config.yaml
n_layer: 9
d_model: 512
n_experts: 96
experts_per_token: 2
d_expert: 336
d_shared_expert: 0
activation: "mish"
moe_layers: [1, 3, 5, 7]
router_score: "softmax"
normalize_top_k: true
routed_scale: 1.41
balance_loss: 0.0139
balance_bias: false
router_z_loss: 0.001
router_bias: true
init_std_router: 0.0241
lr_router: 0.000928
vocab_size: 32768
norm: "rmsnorm"
norm_eps: 1e-06
tie_embeddings: false
optimizer: "adamw"
lr: 0.000585
beta1: 0.9
beta2: 0.99
batch_tokens: [65536, 131072, 196608]
seq_len: 1024
train_tokens: 987600000
steps: 7571
dataset: "wikipedia_en"
Below are experts of layer 3 (counted from 0) of a mixture-of-experts language model. Rows are named router (the router's row for the expert), up (a neuron's input weights, with its number), down (a neuron's output weights, with its number) and show model dimensions 128-191. Each number is 128 + 24 x the weight over its row's rms, rounded and kept within 0 to 255. Numbers have three digits each.
Before each expert's rows: "gets" lists some tokens that make up at least twice as much of what it gets as of all text. This comes from a sample of Wikipedia text that the model never trained on. Tokens count by the router's weight.

# expert 83
gets: " a", " from", " an", " at", " the", " Coordinates:"
router:126109132095142140098094133114135174096110139135112162101134153156091149139144146131170102133105082141108127142138142133127165095139162145129132129174173094126125170089082155125137104129154132
up0:154167121147150114128126137104097157147125143098102147143122137139121136111137063132137112144145171122124112073133143120140109143184168116114105127115119103105176107095162144179151145122133118
down0:098143138164144128095122133151131116101100101143148155151124151112147110108116133117102132142107115136075146070153127132121120090143147161174146158149149091091116081079132109120112172151097134
up1:150104105131123105136133155097112130117146120112133153132135143132109112096143195167153133155116135129128144135137113069145102128144124122069124109143141140158127160138102151120111143129155133
down1:132142115147132141132100140059116122062133127125128125112097143183153100113130163115130120089128105141135100171087149125105135119104135132103122115145118117167141149131121122149135124150109124

# expert 17
gets: " P", " W", " C", " M", " N", "D"
router:147081107088141162141130147106146125144129145156117113105154154132089171115141137085173122147140144128140110122121113117127125085118151112133110121145171114118141149109103120096101080112121140
up0:133191131150113089105138109152117139146133099124120187149115157126105129133128101152142156169102141123118143109122116108151081136125131136115138082125109116126115134141101126086141126149133138
down0:145121157155170193147089169117101110113137164125087131154113131140105136137150133166148079153101160116109122097187118136157118195162112132129092094149126137156149141153102123153141119153127116
up1:129131116143152134097119140093086156126129148168099140106136129146166204102133128120168128111130159114116098093120115141128084109125156127120159145169111124121116122164077117133147133148156141
down1:113136153130139154129128123070154124073120095106116114117114147166152178127143122122152128124155152134134169095119145123124138130117153142070110115127159134132096160091120151169120121139100099

# expert 45
gets: " the", " had", " their", "The", " The", "'s"
router:136118125069121160132120149116145139118125134143110140114151138122090155142116144107160131169128102117146138109126144119127083112112154078117133112127182129118114126152095177103142137152159113
up8:152133132114152108139109124087081140152159120120167136112125142114117104093110107119140098173150120124129153117104121125182128121117121137104160163139092152098115145156105091155140117186148106
down8:135105139143071127134107120139126104111180179092150112110075132086140134127075095098106188129149102098172111130117110148106131113121114131136118105131145129124076100124131170148103137189157141
up9:125121142112164111134166145093152134117155141154126136163082138139140141112074098147125133182136126148048170126129140121098145139093116110102154104166109138102110147153105119115149149158122130
down9:142148161124130094152170144145130094144118087174149081098139156125146158154116082135140135154135111184101151152137114131163161109129149147130076124137107128113130141118078119124139120113134119

# expert 40
gets: " in", " to", " the", " during", " into", " on"
router:144140104096139158154086136121155136118087162156115128093120153176091152134120102087176113140144129142111103106117133140141123101139109128107147106125146101122111146141085160122112151145153078
up8:119150133140144128142109139075116127113119138121127116207147103115138127130096143161157171152154137109105146130129135119104153156123144124132106148114125129103186090143090166162116135165155120
down8:133180112113130105170144111153088142120107145138114084126136139121168099088149092089119156104099113142113143153144138147142179138112115118110147150154117102116132128110106162151166116110164082
up9:126141100149119104135129177111183105122109113089105129084174150120145133086125174108144144139140211184131129138131139101148134108154132127086127122157134127120135109099124099098162107100099161
down9:126084151135139120102154114149095113075119126139085140184130119122103153101133120148180123120163145113102162137127132117150117124157113125140134091122184134146095134182121152124129150124124131

# expert 59
gets: " =", "1", "4", "9", "8", "6"
router:162129123116132149131125136128146127070123159168095163113137141168096197121095123095145108159129152149134134141102129113149108090142136148087135102172166116124126181139114106147107165126116144
up0:104093131143109097132132116146130115113149088136151103168126161157129142164117147111125109120170114144179126112127137155112143122122133132114119139132105117131106152151141144107135152133135120
down0:122136143121110101104140105120082148171142118114144160131128132120130123114089156108152110123124135119088131122126154123135114130164084097086115114124114109096107101150129123171164151128109134
up1:141143096160131127142130125130113173146114126120135120115142126131109102079121136128139172164118149156103133115128120149132098143129255112093140062116154138099141076107128106117158102152161130
down1:084104166147158156111176154181126092103133125157120170156161127165152129124152130121104116145161110158134130127152120098138155156141159085183118102114155165103106105099119115106170112162125084

# expert 12
gets: " known", " in", " of", " and", " Known", " for"
router:167106130098135137112118122098146165085111136149098255102139133126116163127117139120145107151144160168123150096117161126125140121102164035106135103133142104118098138125120147129112146126161121
up0:126116139124120110129118102104175148131159109144114142108112124143131139138123148118121095081151151161141138091115140164156050139155103102128097116137134147131110167128212101143134135152131148
down0:121168099087094137134114147130142094143135148103094134140103154142180162140136113100128139151110143160131115119117085110163135151160113169148141125121110122147131128102084122179109152138130140
up1:181166090096146137114129173082146150118123152134142126124139130133131137121101110196182125158159150183121128122116162167143144126113163109131129132136107141125130074133118114122031090148105131
down1:149090111136128155134130132090098165122097174144130134144156109127084106095126191111121153136115098119107125127082117146080103166119162126112136168123126144109153131142132136123130124098090130

# expert 3
gets: " one", " all", " some", " there", " both", " any"
router:164136112103155155103113137125131116092121164154152089124151141160088124131093159113134115163137110152143153147089126143149135103158154084146131099150168113116122138109102149119101158137152063
up8:104113111128156152153109149097133152116148124158149112150144177113181122113103140058125101164105136147120147104150140081171103145130128139129146136157126137131145119166134108117131141114152095
down8:152143117144087127153088142116131082148159105096115133174116120124167101138145120145116107136106142123114117135149134076116111174159168109175147157150098092116149112102136114082135136124120080
up9:143126126129126101128157153156150144128110120173132138102108121128091118112117139140129159147135172108113132075119166151137136108108134115091126107132143133148136144120108134110124113133094191
down9:138163134125151148139109118133144157128108179116151099076206111134171133135124134127169103126123119096114138085169136146127145089086179152099177151125129087108126131159143128125111105126175132

# expert 64
gets: " San", "x", " Los", " Website:", "X", "ex"
router:162109119123124136127116163109139150137124161146148168135125137149111165092145153097194102139135139152153134088121147139150074083098151103135150131107166114098130137138139155129126157155123128
up0:144074080145154129127112145107218143101094115149157152099106104117151141091123113183143142117146100153133105106116134111134063113145119086126116105161119120088118097119139127137130090161164120
down0:156156137104101118153125150137108137119119155096134135111110112100111146147116158126121104095098140128136075136124167137165157173125117134143103161149112148125123134110119080140133132149120112
up1:181122116096169116089127093125072154110120118143129138092108157129103128107134120125169158106105119177148094122147121193108112107121135118127103135156142097105135096137137103129128098114152139
down1:111127125106122140139140117155103086123094155110123128107126131098118108132117097126127105120126123156177155129096093138120109155105108119148110164181118056131135130120133126142129133105100122

# expert 66
gets: " /", "a", "i", "o", "an", "on"
router:124144101138143142110112123088117166115099156173105119133139141185151133112126118134149099137148124144120147123122136137142129129141138118142109107112179106105106131136124119131122172134156082
up0:152133125157135111137125122192142165106131082150132142154118104120113122129089124106156136135159123130173138130103106082125126129115107108111143144181124115128079156092140142146111106173153141
down0:125167149177138102155099125092115142086148123090117129141122145134150129095136148128114174114104086116124115125125130140101133124136101110100088161144148130140138146109135130085108104133142118
up1:148142110128113140131124116115152118146146170157108156110137088144062138137100146157156083116131122113106103098132119152121110119141158120123119117162146146128121147161124170147143111107109152
down1:134113110132117171143167140164112093125158160133137113112142063092109124157116097117146120074102095117128130117123138130094130126178142155103144132109190165126131161120141107154133116097109132

# expert 63
gets: " at", " between", " from", " over", " through", " than"
router:149124111114148138128094164062124174090123143138120157111123154157104201120150138128198093121096109161104143135134128133137118103097170101108142110170143092116114137084104140131112114168126127
up8:138122137121121125137167137133127129119137114144152131141119139118136126141137104170110128104160129112103108080137128131128112180128091117042139134128187122126071160167123114141126138151119137
down8:129123095131113167169144128127140151117118095106131134115121127104134118141159144128107114157077173158145138133165125097140077122185131099124079134140133073058154112147127137129099097112160149
up9:095115123129108146119104127098137128129139151164100136137114131145127157111136148147099102163142178137123141111128149162138104135099101128121158141215129141107097150116146099120167105110097158
down9:138163166103139116137141094076123147204116167129089120123117131144160155151159136103115134118119155111162128074097148120150113183153106116133122098115111142122121087138111135106147134162107153

# expert 13
gets: " who", " what", " how", " Preceded", " me", " John"
router:137155107092142158123114149130150152122106160154088129123152171143145145130102154125157105134144122161120134112101126111156146072112147096126155074109191114095133148139122170097095124157160086
up0:112119095097136117113045139122126126126140151146144128128128151126141126097080135129122139139129126137141103123159113150136200139136161110103150105146102171148077162136027147157121173121168134
down0:062144102108113128146134109110105114126133089123143108181193154143111137116118118130128138114121138141138162147133167144146142165137165135151191131128096128109124105131118095126082126143148125
up1:135094107143091111117110098131078147138079148132123127098085116120099133122143117119185110104182136117138147155110147100120137151126148110100169128125118096149156129186124148125175175104105150
down1:154111120139136111135133132117132154092122128163128172122123129109108145093124127095118155131146121107148112166144083113112161102136121077086116124140153115098123145090110129141142107095141159

# expert 76
gets: "\n", "===", " ===", " ==", " ====", "===="
router:137089111105140157150107127112143135114104141147139122133156139141127166093104128146147108132127141155117137099121190133126128112114132160122145111129172120085112145126128128148130186143150107
up0:115119079114105144084129103151110138100170093110170124115114121138122135142148148059107119079141137163135168142119142121124106150146152131120129120124097124132137126114128095138128084087148105
down0:081158096134157108131133093142127081115105141153147102133150118174145128157139114108159138179134093151124130119132157152120124166140143148131112116100141115150161149140111138143167130136135112
up1:135172094080094123138120124108127114142250150103114141116132134129114137141169169118125150130134126134114173158140137133142145118101106127129171134121120107115127163110149124089098154149130150
down1:140106141146135099141095167130136119139145087117137050136143130106097154102095161093121136140138138122161101151149126108114126100135125195166199150155125154120115166103134076150151108101087134

# expert 84
gets: " but", " However,", " way", " right", " although", " however,"
router:151104121095131154124130152129150190083104137172121064114151146132146196106142147110176108141134169158127129129114101102134144088100158129098144113127168106118125147117097137121118131125116118
up0:134118128191164162150113122099133103124112060145153113132125147135145125132120153095113173161102145126115129074168121063138138137154148136087145160154085110119151143155119098147115123093119141
down0:129104131089128144138161076143083122109167157137102112107139151047104167097147149109124093088114125137136131111130148119168150125149134156118118150176132151110116083187147145084128115087126141
up1:114100105101152123136134147151113138128123163137145151114139138116103113138113129130142153130149160120134116132129169163135131115128166142104164096122136111117108149044116134118124139127152126
down1:166145119173106130124135094132098106102073097126102101138137107117115138104063120167140084123187108139170149168107147116139168191109109194106139157125146109133089126141130143087135145163150144

# expert 44
gets: " two", " other", " three", " four", " several", " these"
router:153106102108135158137116117125173171097109160171121131107145150167105136154128145099128144167144176124141155141121151150138155079137124160126134105147149124095111157124116136118114157122122099
up8:105122152157104128156122164122140102117131103086142125124151121141146137103092110139132087137138099130097116095156131121089142171158099146092129152161127240143114165156121145073154084112177124
down8:123078079116140125127136126110140136116146110127143145104114140136106099132102150172089116189140155135144120103152146133120083128146144123115132164120122144116125114129125100141126102131104129
up9:115131110113092101107133143151109103165191114125129176138132104114206122148139146123143128100113146142127129148153126131140128047124125098107126126145149090134084163134119087092107118164174120
down9:102121090107145100112117109132090128117117132176110186097106152168107134077135126137175168092103094096123125126136123116113110117103157088169109097131158092117132146129114114106133140113128156

# expert 5
gets: "ia", "us", "y", "s", "as", "es"
router:145134120108141150097087125107132134124102151135082128137140150141125138110113157107164091130147112154113132117099151143165118101118179119108158094124151093123131137108104118125109148138132102
up8:125134174121160245110110115105124098128185148150135140115099136130154128117135086150129095121169142162125167079113124101085121139159095097119138125133136159167128152157132136087119136110170160
down8:144123113138126142110123139121117093116095111163167127151132146107137158114143127145128118159138104163148172145157137120120102131122150151115154101104128131126110141088154113132148120126100121
up9:103106118112097166139145133112077154123157138099130142139122132110123098154082087179141102129106129125142115160148100112125125173137146116200132106153142089136151128133120114134124085137146104
down9:124061159165149142146076149106158166172168125144098090150135126112106098173157084123124149109110123129071117186109109114145123153161143110158134126166079128101128141122154092157141151083160142

# expert 58
gets: ",", "s,", "ing,", "ed,", "),", "es,"
router:158101099129124146132120164097137109133108140139129177125161114167133148091136137142200101143111139145120121119098165107126153119132165091132163113113185112092119125129116149111128129133156095
up0:124122135131133092095113110161140121088131157165120146093143131144150134142059129119150133144133120131138115106132118102149122097142139115139146144164108162101051146113115132130141180104150117
down0:116189119113150118112126116140097148163086129137106179139131127156127121136141106117150109112137123170134132165150074097141126133142089121130099189158159148144094152093171140108136145155175095
up1:087120117147129122112102119128098129052132150107138116102134176112161120115149095139133125125126146103143154099119171120135138118127164148142108105075098170091175119148129122109102167122145133
down1:145154128143158108095160110134099142169113154110112111137094064111130094125138120109106150127134111166100101176102106128155172110105130128154126099112098128144124125098162126104156143128097114

# expert 52
gets: " of", " for", " among", " Of", " Among", " (of"
router:148143124083118163153088144104144155079118164151114121114118146165112159129130147131151100131121152127146139122109145143141138063124158141130123120156153107111107165122093164125091152130130118
up0:156102140140122083091117118148110133163141136103115122126133166128108125142141124088149139118123117127124109102130163113157116100136095129104117134145121103139141170144153117107127137176139135
down0:152099158103160117104104130098170165144129179101118081104130144118110125176102154141124148125142133144128114136135145088110159107147093136088143144145093159115123141176123075136109156133140105
up1:160127162122143122125131134139127127151105128130118120128149133104104145112167139112131132148184109118130173111152164134165097160126152125138113119148115127085116138098158091182106159166149117
down1:181122154138115135133142147115117142156140104112106089076137170104153128157155117146103088113129159136093145102137106137107144138131136180179118138143100125124155144130176147125153113113150110